config.yaml
hidden_act: "geglu"
balance_loss: 0.000358
balance_bias: true
init_std_router: 0.0209
vocab_size: 50257
tie_word_embeddings: false
optimizer: "soap_variant"
learning_rate: 0.00373
beta1: 0.95
batch_tokens: 65536
train_tokens: 368200000
max_steps: 5619
Below are experts of layer 9 (counted from 0) of a mixture-of-experts language model. Rows are named router (the router's row for the expert), gate (a neuron's input weights, with its number), up (a neuron's input weights, with its number) and show model dimensions 256-383. Each number is 128 + 32 x the weight over its row's rms, rounded and kept within 0 to 255. Numbers have three digits each.
After each expert's rows: "mostly gets" lists some tokens that are sent to it at least half of the time. This comes from a sample of Wikipedia text that the model never trained on.

# expert 38
router:145108107184078161159108100144111109206111110109148116114098110188152130124108144120079142160119069125136104170154146192178166090182109111159137071084126132115109160159108132147085126113075124119139093156095135085164120138076110124166178126075142185145086121084140165135104101111146132174111107077147148141147121105156096100146131114089117104171159159099088111171085153163108099133121
gate0:115137133107110090076165139128175101123096106156168182125173175189109100171144121130156075141140069100168133121196155105149101131173113097128159109139120111144101180109120147177140179116147120150132097160139118109063132130113143107132141131158149094107125053074124126104083099115157112143144105105154124126144103116162142079117172141039151133103131096128163074153069164146136110085145
up0:063143149117111110158105137142138099163124101116152117138132159099107119172087132133137115151136081135127125154098189132154090117212111106101041116111082130168139082097131124121103170096136074117100134136111096100121155137171157161149160123061120169126099152166178139111092089150148113144127119165137131144113164131096105134169083154158186105129196164118143124086175193173140113135112
gate1:168164133154189110157132095149100139159126086229138171162084158163134141106128151054128124149124105121165121127116149083161178143109138209117112106158117104120067161168110158105102117137088149170154168090196092082159125153150174152172149138136117098106141129077125139131130121083067084154146155172116114133118077156130155105079124105183120162143102133161058134150136117190168142122119
up1:108128107081076135099094099144133121122163161186141108116053155128119113159127128143140118100105127135136165151131120161082075184122183166146135118110160126171106149150195110153146154137112190172169066107113127129092155123112141159136162144169114131142165119063130134163112127135198105185079127118154143129181168148106098102105093089149126150089133088127181098153165176118155116136072
gate2:134146148133140126134117185134106136153100131192153087084143137186116121124121083105075058171131116047149124130142152143132143093114147114151132191124123157126171156166071144151151079135118191101161170128094178100159080083133174105113154099135085119086123166218128106097131185118065076108105114121068104138152163053134106111129077090073106151189157141047117124162107133118112204136103
up2:148116152117193152177083124107134101082157064118120087188123098131142141104118163136173172110135166092131120091115091138173154113137178103140096120127115160052178159107151117120092166081127167163116138066182142125078096124135101146140159097168133141123135209100151166148110134092138107093142182114175110171160127119180178093111123114107130130159056128118100082177139135119137074171170
gate3:179161129158111212112115135111146075078142104155171134144075163129115161173188120103135147141132111119074161132100162173204152080122094132118140126078152141061159082222091180110172165127155166136155110049142127111154142167134115137170145151113136068166115145139129144139051092127156109093094092155166135127116131160183213205111087058118156164174114123140095082120147166113093101170125
up3:083136128091187165113110144165122079125121155182093149168134142148135094115076140104138174123104000098179155098175051108090087114116182080130105173206104115179117111085127117149124084110147151133155084164153153165127085157148164082101154159131109165127124121098133133105128184146126169140122140135151166174151181201088168128072119157156155103165125109137120128153139131186071160073154
gate4:155142182161116085154140129095139093148113149143147164100117094083112081182142128096160182147076142090140068145124159116083149133115112126103154121095134099115111106129169133141150148111121124152190136100132140093137184143106110102096147130140113145066161122100182152115116134144123152188082111095098137145120133135148103108160153165139162134128176187122038115137099159063159078178073
up4:092119146079131114141123138148178125185125118141119145151141090156158132162122125168116104142094176112188068119100097104138108114097102108134066112121101093093104150192074164141103103161131152091087196165117188127048079104172164123078082073080099108176153117119137069112148156128131099093186174146196156058135096086152138110183142189139137082131083099103125135095132140136125185186160
gate5:102132133158146138087129087108126127123123126168150129156115122173148122110099191106135114117161152080151032158156103110122119184147108083100141168143119151126154124106160130120118142070172139121177137126205158146127092146106151112128134094106079080145166136114144110174127103112086107096076152118092114161106068080155122045154186141077114129116155081130120160152128184115100124096148
up5:109116163112175176053099091128109167147153110123161140109047146094143122166080139145175131107186153114089140139170107123080113138144175122103116069186116153148151161088190090141090128175131091099185103139174158127117159118181121063225098106125156139146117113115111167114201158132072119140135140186162150137108121108070126118156137104138146114112194188126155110117192145118115108109116
mostly gets: " Ch", " Le", " h", " Th", " l", " R"

# expert 4
router:120125160112125073095047165132121151148122121140141135158134081153119168117150208114160144142131143170103156213174156073080143125114128150213126074111126109079133165099112126147104192158108125104137166147141115111120119103129168117117163211165116166113097107140118099095155122094115145057117152132162111122122098150078127156126067104110086199117128094135117118107134100138103082138141
gate0:103089175090140152133077162158156143190118131160106175138151186126150155144077153124139128084092158150123124157138156118089097183115164108198163081115103136083108142153134142127134112162088157143106151144120127122118125121167162077131185132098071131158150115074206136088161137147122119094141111110082117173120057172124125107182108120124126118127093051160161149060137125170170151137074
up0:169180100134103155124164075153048160172152134092083164122072166133157170156141160159126099143150097191161053126128100147112102155166036150171091110041092118127112126155143132094165099126121120114168132083109122164143112156102111080069119124119115115135067138127130190104127132088116204101107133152155150119125182090133047138128122103086091119119131094108096135124082159069089112155111
gate1:101144103134124119123115118090134151124096129111133107144116086147147138153168133127107136179155096084090110141150111167132170102166121171125140117155131107112175136088165121133129078160126087088168135133099104095091135082137153139095156114103181142093120109121107102079169155163093021051099097165127146127093128112072135111142081083149080099126154171139089150131110162131157117064185
up1:104112082085121126086145111166142165125134146121173106128080156116132109134117136095139126082154184166190137101152194159140096115086141098115132185139111193074134105112184091125208157185191075138109110127101147179143115117197178126133143170111147097209123086152070140164079142108162177082181106169177104185136122095165096179159119161108194068127136142142136096100127099094071089146112
gate2:113120137157119090121119076105074098188168141096079117133179114162150126117183131068082142097088113111205121235143123192149128130133083116113119084088124100141134136068146100103080085151204162163174108139079138110133091038122102130114184093109155120178153148094168099159149108167108111114192117102129149148125173107174091111126096097098149128140174128187141122163124166161090056161126
up2:099119222115136149113154094136134107147144119124125138133137061119181112159151091131130125123120120080134132139099161095132036171143175099065135114127141114131150149170086128143152134132149131106112120201130111135156161148113160126131120046096108154117149171139128132050120135138176125162060119162114104103099143113097123106145114183121135096098153180160128120105198139115138086172110
gate3:107161153143154126149084149121147106128141116148135149197072118134171112135058064122143152137197125158126119178071132145150162095140132162141143132163097153104147142122107115091129128101162104149174165150113134148126123143085073144134082097085137135158123110087119170132131182211164144092138193123079129131114115166116128095078139166131110148077109146109217133130088070147130125160160
up3:102121122110108115091152149116125085143082132062131147106150198148169156124154096153108136068112158154082164109078179138094155160115182163095131134179106133101143146136100091078098157124154101105102130055143132115159148132130129167102099097134110185115092142076097142169128157106123110124167174154166124078160119142145126118186116151142151173157166149125118124108110173107145162149152
gate4:169099160104171167123101146141176118110107088111157108135045149108139141098180138161130148114123149115100166118106124137134199103157162172134178158090131118140181149094125070110078122107163131078109159125110099096145186163064185139094112137163144082091095154148147113163137133154145156145108127139113108106096084113200122090063069104181100166080091118068090113073120133154098136158162
up4:107171133155164116184142127144156074079170131088128126100091128113202161137131153136080050166116112132178127165130080150115122128163146155120101165127113098122124184031166150147145127147147145158132132120123157092143149071156135136135096103164133144117104127132056138120097163121205136078149065138113093132120117133164123035093130133149136107190093097107167108104150105097155144120109
gate5:110129125115154163178133144068164169132225116123131085134158129154099136112139146134161065142137111134075106167123143139166090118112140169111123085124088166112194121126137160115148152140089096143078103140146179130113157171141161137114131117147114163100110024116135174035128116091067136135103134138151180163125094100080064079151090050103087168144124133105120141122134136150088088145180
up5:101158105151107113062111156108120136152119121139076146138109104111164139097177158151129082115101066110105103127106105118176140158120096160212162120125103160113135137112078153096158142176106150026102162110117138147101126106150109144108112124095106179079143153114134177089112072153095136167182104156145132108104133112146146029146111104146142114175060076141111110134105128096118171129108
mostly gets: " MPC", " Votes", " %", " FW", " LINEAR", " DF"

# expert 17
router:173092130129112065117113155114166180105152130150203065184202119130097158105153129110173105093168088173031195135084101156067083124107107150074144159201116098101154086132175104144112089076141120084131195143146108193157109124136086134092127093114124170142064114171136085142133161084085142136170155090150159127163123111168119188109167150170125121119078150126110090146072124088193053133153
gate0:129156117083096144057116119130168123130126150182118203131149142080101153186121162124126145148143160078105080124119101135080213224113097141136089155099140196110170126097134136105149148079178124121110082112156101101140159131134060163163149094109107107128131143124143212137164163146147118113147097176159073141107124181175134128090157103149157136127107137181059141142141167087144115080096
up0:110122144101103170111149125117163157084123082145119136145078146098042155118081149097157149068132108104110115158115148098127164143140138175180142100084144186097089067122092109168146114137138107085039108068106079147139091161085117184156171054121134054066170129065078004094121138155147091070149162097128114122048113126103138115147159169088138140159104134153101120101100119131125123161180
gate1:115158111177168083120147104128106121119088134094227129139132163108087171158082159124145115238102154044097143124122107167116098139079141111167157116131116146078148155147167124193134115089161188122098176156139137110142163165152084106127147112185138162202124136148110144136102126138121141140144117032132168140170119171149150141113126130119133156071048168165151097132117165044160081171029
up1:197093124175063130114167092129075153179186125145168106134096126169189121126140138131149118136163124165114193148148085090159084152122098154077133195174100083152185079130167140140116116165128101122122117175174109121076119118081072111166139131092102166090135184097132167113147130082134187168090120184136134178164111146150125145163154180160141070112112104121087122193095096125127154120092
gate2:121099174094126110156148115150167154091120135135140056135153133196100164142138158144082103144151157163131199095173127145149109121179136073107095064170156131126122143174141153102157091084182150170105134098082186184140129102118121098083103117073117150145158094126136118158126099112178175060112108104077130132134207138117066072140206152174138167161159103135117175118090201137143105110077
up2:126194131166062113104122120117130140174147143182115179091133110135139165081119048146164126077141115159105130108154131063166138221146108140086159157114116075120110111069119196110175141123123099105136068153117165056102094110153106099109126116124101096110109182142094075110094124155165103155185144153132146100098111140114139138143170136127137131115132104116141082088137064141131174137135
gate3:121118154159126107151078218091171078197125133118111125103166111128128104125118144139164135129108100062133133160065132123106115104117136098126132152074148119096182182095122109098141104086118101137134128084139080152142106129203115122152122140066113175107182132186161084158113186075125200126099158157123145130109158155136107171154112166139122122127165086132162124081148141132121147118108
up3:095161122097150089142151136153082141091122141173126117154155143164193157164152086147113114096177127129132125130153152126180070154097152133149134120131146101125145141102151058125089169100156102050187121166148136132077149098112176142143123111120069126101175106131089104137185104115146032155100180102141088116131166170099122081077141099126168176139097085110101157081121154114185096177174
gate4:169132133149145157119101085133088176121086133109127106148078134063191108154201151118159134143145150168135103127171147147118128146091117115105152110153111081151139164113078139175119081090118171132055213163087140081109116169138127097166158051080078167169141119119121126128134092108132157074167050121142162114127084171165148081083124153092080138142103146062148110110095143119139165157134
up4:131147157074175125162154133126100115093084124139147115150117097131114162146149054193082135102096132123057156146180123043158044148143117096150127158165114124105140157178137146123172116171125136089088159132158070146132128165115099164105140104100154152103118064127134131180116105168122187079070130073099160161035108165154129132171095138171122110123122131117154092068100086107171101098175
gate5:157107167104130136156163110110130148126118123117163073144186121147126105219126115124102169101111091132146147139147160170148053162107119115081112149104116121189184119168075152151119152068155108094101096204124170155055153086132129138146117124124125107084144118158158180198138113174149133086123156111152110125178143151112184102102106057195099125140092090145091077235136128096124158120058
up5:103187082114118139111083114147121100137159123109149140121160132151103103153120140153084109151130176063168117127135141083112122139116176125186140158140106101164100101121131124081185158142160144146112121119182155179188153194163140091098188094076160143137144105091118074113114101122082129136073120210078152130141111127103141133191148141155116133092143125131115160119134133187114091136129
mostly gets: "–", " −", "Senior", " @", " .", " •"

# expert 36
router:107131111107074105111175078129170080093133092078110147073151113132108113145124075087158091081171150140116209086128109106105146149096096154096133108210067113077156129169163189146164134114075116109147199100105227150090098141166091072146075085153149118140083146106104088133131120159182139123129085132210129151146136111124127147141124156115117069143178104100069120113142089090104169111104
gate0:153136148118096069130146102115159125105152112080131104116124183170096134108066155146089114080137185106184133152082091110106112181161118088115141123164182123164097150168188174151059108161119131162144124163155180065108090172136157111079157136126107128085072160135135098075165132105151130188139133177136078081130119137137170167083118096134147114131191131109197105148136148077106157143151
up0:111088143108050121132155144125133121117110110109129150129158108196118123096092090103065132106145159141094109126156081133103110130114098179128108164155091105137120142103117153148177099203132160130125177101119071102075153142141122223153132076144168114093103140154118114163115081138094139108164144152128100129083118112128113107105111136096170129118100110070148113103122094107086150130122
gate1:100120118120118145115093081106160146133078097141108138181161124129132182168052165083139160145127112150097113087115157154112196179151107168096143116120132108119125154114117121191141086197113120111174148141071228110131072166091126072117165168155149153098133101185130129153111193159135090149092127147141123194132130160113115171111120094069105147115110125107110116112116146130102146086131
up1:093121162144085077094130133093092095055132094164100086102079162132149145055113119158134101159172115194151165122134160130093098120209170162154166164144150151114111170168156104110134156166138116138212184111102155119111096125081177109146157188119123114141114109139083137059067151130068139129132102097146154111128169212128153134122130122099092141111098165166131175097131101107077115107104
gate2:080166138106152070170167106108123174111096116141076124163146119107142149154141094123090094029132082108170176046114049137176132118155079074101107082237116135109131175045114088116108154134135133145125125156118117075146135141131127085147093122118157119123126134118047084134085206099117082094128135151112133139108125113121137188099165108114132142132096107186137175097093070110134176141053
up2:101127152182149083095161117154125143148112186132117149102111204162143117124116135186152108125092100149166094158186129109104165168116135124176154199075109164132090089109122133142137151092137131101177111144145137098104163182061146143165113139100104075105138107138107106094081096121072099101115173118136104164141111115184126165065112087150081147117152161098123065137153124144128126113181
gate3:090065177163134108148127080136125139120145040071164137190156098116159104100117136112158143149115132170128121138122149169135116160200216096115147178149098119146131069133123041124112211129071181121141073121183155122141119146140114118138073094074119171156129167140130110106173085138156156133142171098109116082113174145118155095089162090162098088104133057125113069109162146065137080124127
up3:151063127153088115147084159118128075110112117110078124116129135160137089132116103133155116128112146125124111121123105098149154142085158085160086169225202115085115108122135092168109213132163130102136149089080132108096138110119123158126112110097194082134132118160114120129080143130097147156128161133175089155174159113138156127159152089132160089075155128115162073134148170095171140073134
gate4:093115153076090140042097145133160117092122107100082091116144150104119131156121111077182149164108133129147128096140046104112103159092087129068118095154121164158145135153110143080131106074083161137112164088054133109158107109093153140120116136119144110138103138124129138165117196113158064116108134139059204170090056111114108147080132147150163170163214173165130147120149102092139101150087
up4:197153152062133080191152046141172150178118095178161107140130094178138132080134136140113123156113080099108112116074169182090123123091143133096095135116117111135134105140143118101097166156123111128082127180180131131146141207136112136119182127135107141159073147106158121087143094153133155093073110154172135119135139165168123137125119148178118168097176189044122137133139165084126101053059
gate5:100115169067141146183144143110128141056118134127093105128106121137155136110080149121101158126165069133159151094157044147143124163119071125117086149134086058123128138145116139067170105105189149127199133133093113086109107061127117115137134114137132198080114118135139112158180194059123105162155112133185135149160150154099090209135139185134123106169108167139097123102138152083126142134124
up5:159093154103134160145117117120087095147186136161144134046121109221148106125122146065137153117170147121092151131213066174088135118116100181123173123096147131117117134146159106141181110153080148147133117124093185210157166086084069126164141096202097096096132127178102167135149097167109167129125183111119133086122147054131127104100145176118160141108146186172057119173101107041139128155139
mostly gets: " January", " November", " July", " September", " December", " October"

# expert 34
router:135146119182165114119129113158092156155173139146132162120107155117167072107156070125180072134160121145102164121077122172114089125089133081168114101080096137148127100146174145142086104138058128170029193123060174145140156148187117095084140124118088154052124130177107051133124194141090161141191144104149113081138140069101125078080121122125092154143101107137113178159111146101080106201108
gate0:071140118136083081127128133136146095136152156136048077171102122161227102142123117120133109143130127144121144141148098110098153119159101116147091175140111081170182128185073219130121071155134196080098153168107120136131152147140150101152099112079141126143060144125151129136122107167087158180128126113076188132119073161121124110078131098149120130142111158140128110136170151119143149143093
up0:142127113134165113147120071098080144117152131119124114104126100135104090084132129178077113148098146118089107110103091101186101101137121104117136099101066104190088058090173156110138113148142118132178102106099137143164069074142096095080136076109143143149129163057118081120123135111155187046104152073114147122131170135134105084198108126107101101085121163123159163160184093152090116147055
gate1:049160163144147143124152110139116157181147163113148099120091127173174118120146146154119117151089131189132125114127111103107067043117117129179166081082120141179137168139113104070127151085121184154065151122103105146062137167113154085128156112171142133152117071145137153126126137124153094131164217153146137143093145152125116091135127166116176051134154143139168122147101153096130129142116
up1:160080139157108109146082161134117156139127092128132168107140094147071054117076153114093135109175132153101090067150163126096080130106131093099131150069120168176150093148137154139105132141118156134137112166121142092145095077094092129089152204087096144123126104127143201058100131132128127121123077091131156142114122073131196129149144117161113058191089089166116145130113158086143137112126
gate2:119108084184164152119114130125065116125137131151105114109088140165154149138083218115127119125156211091159107158165174150140154138068121072119096168142117133140119116144112195087150084104185129099048150095109096180150093136106111145141102087106097131147138139117072126098123119132108119167162088155095117194157128103134075155145128164117125100100119100183164099137114147142109050180079
up2:079145207084132107112073154108164175100130148144117099125109101133118087136130123104164143109166159202123090201154126143130123145138128148158231148163069158142112199152127138159064140173163132109131136106143161079069127158110164123131092123145149098072139171135142136139141148113090085141157136149149103185195077072140188123140127111135161132159153158169135124112122079116110163160134
gate3:106125143147059123147100095106113131147089117133173121164129134131114151116139152199066065091142123099085139089123102135067063140145124119103093113089140148167153140084078077109112162159122135117122152102173149117112141164128098144164115104144132133153145102201105135095135121086171167149175096108132127209077159133167173154147134128083117038141146171125139171118148088151102151182186
up3:139117061150028137122087101138115156084148137153114120167159117150128086112081063148156137158123122097125097131160111145143094099112104195138142063159129120115164140163124121132114125156087133152094116075170135076127096188134104094088112111191130079147174110142080143065127173135142113094223087067089136124098172164146150122145144121145075175127092129171129109151154156154121132143108
gate4:094171126141096140078062140142118113124114117118129142118181162080141142097112133178199110114103135103098120184169121114162100191162063171126121153090169154147118098105153162129077106186140129135098129123139135102111145116198165155141099132100135141096062122133106119110173101139133135117166165106143147145134099107140150118187087131127126140170115165112105145111142064076160118132108
up4:115114158118139104127159141101079133160119142097147105127166151141128074143102098109091137148108167103144171140072137069162168167113146164120084148057212144127165047172185096155107224146138139155112169142161198121096126134147092184151186083094143125119122134125145200113092124125125132132115128135174150150128134077081167078128144088152155154110084167106108074104129133109134116131214
gate5:142083102116093161079103091125085142081149102121100130128124167102120114112108150128190063180107148146145101141156136122120072139061112087138186127178157168148178176124127142094085144089113094036100116125066093137079094151158181121128075077149115162147206171108109104134093141079132126097099130117109084088114140158141114144090150087104104129135141116094114119162224132101166117151154
up5:078136103074072116127140137148063115073139077140080192139173088146123089125105117216183124168136113148125107146182132072167136094148158145103136103184129114166118142098139127115129108129144123101068188132119127173132163182066112140141121117146121182148173113160133111134144099101096066125127136116120128089095150110192135104149152128124105132128103189139162165108093109139122206068123
mostly gets: "In", " in", " In", " within", " across", " throughout"

# expert 20
router:067128129163135175138144103119124119168174127092190148098141160154115079116093107178055140121146115069133086146144117176116153104154069102209171138104162157079118123108152131156081141156143133134159084115069110101152133143054111151094168123129155161079128139120126154155084120107042151157070127074100134154148173130137104124129096121125160105095145091119138047138130129137064071137166
gate0:069105158164113095145188142154108139123133123144101138128127134178161099105111091137126158102099073151134115097110153135121128096105137151100121185113169112116148078135104130145075146127125122094121136134139171154082088095082130104077112185109116131158071109149173158130102143114025126065106100062097216101122169099149115204094172086148108099154167201102162132120073159083106104106115
up0:065119115195149132103081151124122145119085116165144150118157109107131118097201169138128131088121149144118122125098072100127120137113104133104135134124077110113104148058103165127159089115160198127166165151072147162174123161108200111128096092157124153070131115148144152138135174144216105211124092111166083171148136132121131076127127140139139153155103185073092106163161102130123106150134
gate1:085139128086119136133114097091126202131099111163110134104121085117111077095130149141138140130097114164161121127098207126117124124104131128222182116109130191175179129113153153182093102160132156130086184115086138121107129106077083096114109113152168105168099114071076131138071112132155183137155115126137187172130132139116097092024099069199138104069159063155110144155134206105120208082148
up1:166081147122126101121128134094179135156233160168119109121134205108121104144136100144049163139120151111150188097149109175145116112084137103132127153140137118154154149113165143132087176158135134184096122139089103106103148088124193124156135159195088173102178101170104101085154080118182135077197114175156173139165117118123145123130149120199166163186179071135139156108149166183126096094183
gate2:109159157122119143137119122115108133083185055144130128071131148179157097155108159126154195125120115195137125121139176097170146173123080092123172120160127085054139127174088130124168126086118140209155135141160140123071133133128108170129157131172094204140127093139154150190142074147107135186152127162123147169191109116167118108113094093189134082128137156144148149133111170153113080114150
up2:129138111188149113110139124125072118139134208128103168171136067075123107165087162094139146155098159082102134102149114168095105121099173106099096121105132096112102091091181117096114100129138103051126140107134082176177099118124097189157046139083106112135112190160098139084136161137067131075062162136139114126126166098145156145162120186163129133142134146066147089121154116108112113131081
gate3:099161119124169164194151080108146172143093155169106159133161121147122124128158106138116187063151136176136133157153110156054146081111107160132081129108104111086145106153125092113086132137124145145125165148130060121148151146155146119145133086103129096116099158122110093070163149141212186152148136121126064122109143060056125108178126128143103083112194127069099141141101124143136156158055
up3:129130131095169132171151146084095134133091191098128114111103100158161083169139123104212100135114116119125085082099097173042095120145082173092121107145102156108147139109109159166105133169207111196114170159087153072141156121122164099141164161109135169109180157166119121091099122132146132157131138131122120146113153127204076109116092204087143183150108093169177105152196177176114098077141
gate4:108131134164124127065146141148104137088153136102095105142198131168114047095151171137093091151159102146149187148135124132088094141115115163165129126114210143125113130115179115180116102136113142116137156081075128152117126108107180161080187118122110098135146151155095154126088138121096105115110060117069130107078185165083123163130138112145167098132129183084138101105116101117139160120115
up4:100167176091118118151155142155160092154051101143109184120161125136174121145118144140141158115176091101052102150156157140085093082186151096129090124190078059113072100106128103131068091145084102084172140131132116112157153135167154110108112096068122080147142169204105142134118136078143116134103123143135088187154115160076119150162204131191165158101137046121114104147133155117160152099070
gate5:110125140158156132115135112145066125176088140141147144117160087134119107064119133095139096139092180109158094150099150101129207091125092149091127189121106104139155111112136165105092047151087172167156078144161152103153124134120106132120125185152160114091102211129136106113128148168170091124051138157127135114108081131099167080118093123141132108147154139109110140089086166139176109131114
up5:098123070112166089131124074117066113112156158175166160158200135131126156122152172153103130142155060127148082123128111177085156082138107106135129121199168095173135091148159088149155164114167151163137175078118102178129135135156038138144095111086137113081089095126152165158179122079149147117128075098136131130195151144047202123136162149170172090122142116121186134128156140130120140136122
mostly gets: " worked", " moved", " came", " go", " returned", " down"

# expert 15
router:101132142132111126154151099138139146152149142178122116114069157060134126107098079136135178170087099101151182125099068195101124124095143171089144181169177073150103149107111127094126130076096122098161072100142103083078083106142151150127124076113195136162161143156132153093124115168135093089107178169182121110073173179110122089103096196133083141127167135158078169122161097091112139120120
gate0:072130195126036163164139117117125135119134129106160165091127117102156174135121080113135105127184092205065141156151084124177116116135055165115156177129079134182138129115155212103097157122155129086103153108105128112094093132116155122101096160147133137111100088049150130160094141179108128103114138149086184121129109160073098122135112191104134129235086084154142161110111106130137066138142
up0:114165171091113102149172170144181092128115124132156171198146134137179123072061132118106192116128085175099167135171145044116105126108170105085119106123070185144131135104127147100102134121143128104153073106183129168119120081132064100150099120150104171086102123113134160141139199114106182135132166144105120154117148180187184079142158129085086095109119078147088093108085142202134150149101
gate1:184096114165077122099131113126177117103155141139089105136069169090120133098102109163110125080166106136173146041146152091133165195129130179124143131130125111090081143071139144104088112098147105094130111089134137052121153154138148129158147123119118141135142149134103098151137092132122116142127121161112102055123132142102185106065098136146146083130139080117122215101116118086096125120053
up1:143103114099139117159171148107145106089060087127128166139142100168133084113167073072119152193196134172143137087121146138108115117130194135117115143169169116142151053135121128100102169120127174081118130063074136122189094095102094095135127079152126090090164146166148136124129186143105132103098137132111108116130156107130150161114043124033178162122106141144103163123107123160171208167077
gate2:119171163087123096085161072104142096131082155077144121132074110110144152153141124171103109122153142125131190064034065143131152157117031129173093173154181132122097164145131138164127119165118118106185122156154141122072115130143092128123127182135092134180152159130130163083049094119209110117115107139145132133080142124087109045074112105200125094172145164115155171110144180096141078119154
up2:148101084117151128140116171147118201162123133065176093139071125122174112143133099115107155141151175110115054109139115075105157161140143118165080113088090118097100089129116171150164147090113145121119137142151150174125156141070099089136154147159099127086130106144111094135147114071132112132137115159119146110114120097151198118148156173112192163153133189115107081181100144166151081130116
gate3:110163143149209172154111190142142104156122144089097106098093076146115082142178091134139129171174139128149126145076091169138142130115130219143092130119133189097126150167159166138111132153132130128075160107140143129135157119195129149179131130146111153129163115100202129202185117167118095151136113059103138066156150136193129097140128084104148086127161108099116147104065096102110112161126
up3:147124191136066140108148120114088101146125108131092127114170138188176148208096149143183127120143157108110106143142110074092217152066141118098109115104114150101090166146192097152138117109109134169163107096137097131150148168159127131139130159079053114158109123198104123111129116129121120138154123152132151172145154162143047097116090094112133113128116130082120119078172137170143129127114
gate4:172152094175132120097129106133154159091107074126098105093152168123143157117191146109096122123167158137076126073119137141165165159108120130125113112079182089115124110082153074179126160094119114127147032138158093142168128149144139143113134170130113132123204145119144159118169162137142147148106112138102025118124159175129121118181090096117133105156108115170124148127081193090185074121147
up4:110167090153153152130166161117132141075148146114150113123109130112130078105133152090140144131136072098144150074130091161144119114155114146158169163157123075159108142167159136114191128112195126127119171183156132166083107115064160135061149116074140161116124075149100107072076196084086173172083120081145119155096185139125130153149103107133164122116144105111169111128126109132108118131170
gate5:129112146168118140095124080130145124109153168117114101069092124129168122113115122077090133067073108102155150119135145071162121173138156115116153133079088115158140071177195136075159132131143156144128129089122157128088097096141102134149160117164051120124090125088158119130125110164129164178127181175169144177133140156147115059107139147121145158118126098153080141146185094126136126094093
up5:111076125111157176133078102105124154123134119151131119145093082187119126156079115105117132142168142181125067103124118112111138092169144138094139127162125084103148169102127168149108117172190119163084153184175179111194188126186089085132089132151077051104172171129140107136088133113150093184084119141132144084138130144141143177170119198121146126140104109073143130125092145120094131129119
mostly gets: " with", " where", " including", " against", " when", " include"

# expert 30
router:108137140195115113132163130142129141153156103162147156160219122121119164117126130121101090075162101118135110165090086114163166150135190163137048171213100179095116106161154156150124134129148121101091141120073127142159146122129160133141088137159142120101108173133137124114106109140113157098111123141180118134085072105155100108165187098129119164094129185128110150104166115159064084114144
gate0:148162162103211131154150059123182180115123211129153135094103120169137127117141058193080129087161149116090113138136126074135173139155149159125129113152163132068154116111157202098096164121173076106072154159122118157108107123122209174135148168090098134207128115127163126108126122127124109154079142110089105165117078153113169196068157130118063138186183159160143105146161101124096135145122
up0:129139134085144119124104050105158124102094176095157103113125114143143127098094187110195139160125134084131126150136058119113126147099115109171179142108085167162137130135121105125086154060149159117128126115132100113147153158102101164110104082084137078133145182124188125084142102145150141153157098116160106077097126120118141096131154079057087149093103102129116111093142141128159167147136
gate1:155136098148078151187121125130087117065125139067128155116148139120144133127142118166134065097059113107039116107174135127198150146157149075116090068138089109107122101088161114118122171191113128134119066078122140090089162136103111177142129154124196100093186181112157176110149152125151118099132137156189101181116082168156121120127113168108175100122124102157132132105161137173191101183087
up1:143105190153099151092142179141110165082143104163125136113181145172066119101124145157071070153152199091106105141127118045133154137110104106140159144138086149132140137159112164155060129119113067080108173157135168121113170119167150165130086152121105089189116118175097134122149153154119104084104140150099158108113135109165145092175120086134137152088096139134161168127107079111123183157188
gate2:120145101166070153108143112137076127125118088127075064130094093096069092185100078143170104147128128122103155163134148153217131143144101105102143108069141108161147107113123131126131122182158149131109153134130204109159179063096112098161150141198100178141111134199071085133127134163119142154109122155145203068136088136155076151169204135166121111155105147120116127160151116136073087089110
up2:143050091195127181120081182137124113061122082134161125149095141114084100084149089151101117153111127097101133130169107091155177158119100165131106139164129078142113139112109167160159178098118136095148097142083122154161070109123076203144110156156115074116093117085085163140164163128132149148155185212108136133139142133089155135117139163131093087073116144118129103123119075137140137119151
gate3:115115136146207140093098139118128137166170098056162132134144077127150175166116097131102155138105132152138146093136147128151107170054134147111108117098154126147148091145121131175109101198179140152109156153098098045147154144118132146137148156110183119122172170058151103157154128107099161120080119108099143107125170141161123157129129104129108106148153048161129176129135152189152155199138
up3:155112049095167117117087132156150140175215117087145121152118127092141203113131124098099079161121162141135093051123122067210104178110117105103050125109111156067085105121137151139093096140078122132130061116191099112114110107147138144130143045175172134077155155110149144129151117138095195101176104122111145084131131232146161193158139099145086100136090124137143137151094137110110132128109
gate4:112126157163158150145131085099154156156126143123235137191109055137142180136083147121129100164095095114193133194118070086075156161127154190190144096119099137122168142158099093110113066124139192173102092139109135128061145119167133114148107116181107140141104192157160147128149173130161130097207181113115113105133113138116120143106104140140099102102139139128138152113131192070151117115097
up4:145129079152072080146124076140108162167115106112084177196166122141096123110068114129195105164050169123158142133137115154133139186177078122077129167092097127094107153152061149143090170119104103152094093115114128133180099143164111127082054076119134115138134132152113157093149104086100131139098075084079148137108120106128130108171150138116138108117146155161123074132134107148160158128069
gate5:125142089146145055103115096131147097116119132125175053127095091161106160125099156113063107138111121177117088110169115112156136138134153097155077129124090110135127050138156191121122136074134133141141113169089108100051092133109171159178108143133102149107148062079091123164096084183112080094137144149154063164094092096144193044079116159122139087072115116144160132112133181156092104129150
up5:096167134145074133157129117106173107112092110126067121098136171146200148122133121114135141118182125171061116117186110195079098126168048135101133077142159156074130107127093124119103148121130113043087157114171083167145148145154106103140135110133145135147121118121143072155072172120118147175163103153124114130150116117109143131117180143130111076088204147138098118112118125190099092138099
mostly gets: "′", "_{", "°", "^{", "″", " may"